{"n_layer": 20, "activation": "swiglu", "router_score": "softmax", "parallel_block": false, "init": "normal", "optimizer": "adamw", "beta2": 0.98, "weight_decay": 0.12, "lr_head": 0.00681, "schedule": "wsd", "decay_shape": "linear", "train_tokens": 462400000, "dataset": "wikipedia_en"}
Below are experts of layer 16 (counted from 0) of a mixture-of-experts language model. Rows are named router (the router's row for the expert) and show model dimensions 48-95. Each number is 500 + 50 x the weight over its row's rms, rounded and kept within 0 to 999. Numbers have three digits each.
After each expert's rows: "gets" lists some tokens that make up at least twice as much of what it gets as of all text. This comes from a sample of Wikipedia text that the model never trained on. Tokens count by the router's weight.

# expert 7
router:568545538451550458480460588468437527514560549504527555463538434501570455473531510514491478585491482518432359520553535477521521431423531503458464
gets: " of", " for", " in", " to", " on", " at"

# expert 2
router:510471586462427536436524573524538440544476579468543493599482492445568444510499484548540487509466513479421383537400476564530509506482530539471487
gets: "\n", "  ", " Ka", "g", "k", "ō"

# expert 37
router:483535575496576371411540411526559511521500527566404460415405510584558400422533545381488478466501507533523547382541490613456506513565578488576568
gets: "=", " =", "s", "History", " also", " career"

# expert 44
router:494533491490454508537530534517458570455477463511495480497450489476478468453541448501516480486605514499536526480465375489527430611541406495484440
gets: " and", ",", " the", " or", " of", " that"

# expert 6
router:540432495459462552526524497443480439495476506542398517454486546532515518503468550420480470587454503498491555502520456548604532457432550564443588
gets: ".", ")", "\"", " which", " that", " 2007"

# expert 33
router:475482542553561524574541542452499554507523408525473501442592505471453580502546578488480586473505555577454531483513540374479423509505470520507477
gets: " |", ";", " years", "N", " man", " out"

# expert 39
router:530468431507558396563558446526484590455432495531514541529416469548507433546499594512426506499519487503555457462487538512405519492471515506479515
gets: "=", "s", "\n\n", "–", " dec", "  "

# expert 1
router:534512484511481490519442571508540425446612597518496538417565478499499557494466470499444479506570427519435589459478519491504504441513520554501442
gets: " (", "\n", " |", " World", " —", "\n\n"

# expert 34
router:550518476541447578443500495517517428571669375501519534522574514446416448429464465475561519450460526519546418424470425545543518481584419570570477
gets: "e", "s", "y", "er", "on", "le"

# expert 3
router:459527403508530491484461442491399403507431492484467407492573528542491382445534470518485493441494515503508444467488504597459487495501445577498471
gets: " |", " 0", "\n", " —", "0", "%"

# expert 31
router:528531529448559525428474501542433464504527579461531501536464562508510521520444568525441413502539546456476549535470581496471478480609493481495410
gets: " a", " the", " his", "s", " A", " The"

# expert 4
router:571523496446402545463443498431451482408431477548501482539503507562590569464544491452497476477549536483555432610581431416450490424475542441513478
gets: "\n", "\n\n", " (", " \"", "/", " '"

# expert 12
router:526568485498605440482497575482508502552491545607584561479492533422403576542468460493523481450498585467562500473474600560490403519437604474532497
gets: "=", "ti", " |", "si", "|", "\n\n"

# expert 41
router:477500423507431469493464493511534486525545461376554545454535508540471489443513553544498512533550514522507539496471454516504335535383444529461414
gets: "-", "–", ".", ",", "|", "19"

# expert 18
router:502581491417528490483408431474529537507452480464492572558454487526431495538484487629465452576488487515488448520468527566524411530525458401481519
gets: "-", " •", "ti", "vi", "te", "di"

# expert 35
router:558497456476506529530596516451495519502414423516554471504444519532504518494453505417488593486519461551505470506512509488461479435512527512565527
gets: " |", "ed", "%", "d", "ing", "ted"

# expert 47
router:492503509578492437537675539536561510442511517529550558536497556601570513461443518461490502464392560488539548562463461447543486536410510489436505
gets: ",", " the", " in", " and", " In", "In"

# expert 38
router:501401521487540584576472548453429532508498448646469529525492433490529466510554415455439474424488510542531468497455500494538519553528507446526491
gets: "'", "s", ")", "\"", "’", "ers"

# expert 28
router:502451512527492548519549546426501425432496420466484459536542361541525517494510494604558468456562540409467501490598635358525470485463515504545535
gets: " |", "|", ";", " Mid", " R", "N"

# expert 21
router:517445494575437521566517454482381512502494519426525532510504504451388577532453537430494464487430441597489507547499484579471485409579505420492540
gets: " his", " was", " he", " her", " were", " him"

# expert 36
router:509484583444427447528530517553518455567550412476452472443543602443529484535486431585424381436477496514534513530540508501437522533475446517537561
gets: " the", ":", " United", "-", "19", " New"

# expert 30
router:529481525468545568506520497434491494531453485576507555484469576472531493527444562547467416569527459547503496462415489456483525438579500592530438
gets: "d", "ed", " a", " released", " used", "ted"

# expert 9
router:485549458431488486390393456472499508529520530445526535399461455511540569484533545561347543427556514395520461554527524437489511512475475493486502
gets: ".", "-", " \"", "\n\n", " (", " un"

# expert 40
router:447448484482476580571524592590556537505460538510500460435443592456449430519469421514455481495483461484567479437448420602524596538377480539523486
gets: " the", " |", "|", ",", "-", ":"

# expert 43
router:423446508408473445527450469545476478353565521509579579417610528496506471503497500418477539474535555545636511511438463412454648523490509576496573
gets: " |", " /", " (", ")", "″", "age"

# expert 26
router:520512469543485575535496464456542486533510483502423468550416580550535433506463502505525444558372537509577547451474513589544566486410505560594597
gets: " |", "|", ";", ")", "\"", " –"

# expert 45
router:501434477494508436577489528473527485461558458390532498461611543449537590431492462479433547547363533561508634527543482503505532537554445557489464
gets: ",", " and", " he", " He", " season", " team"

# expert 11
router:532492502477509563346475414462563533472500502498487423513462542453500575561415461573459521534544540451470382588524536492524516559409488504526577
gets: ".", "-", ":", "\"", "′", "°"

# expert 10
router:570531501504578472579476529519457513512612510425505476527517439480603542476494572524469524501464536522467387466552466458535474458400594485488476
gets: " in", " of", " to", " on", " by", " from"

# expert 19
router:533593477560464485605528494459449528422506558413495488451454450470554571557538458417539464485482554463465455560464492504483595501501524456517524
gets: " was", " is", " as", " were", " to", " has"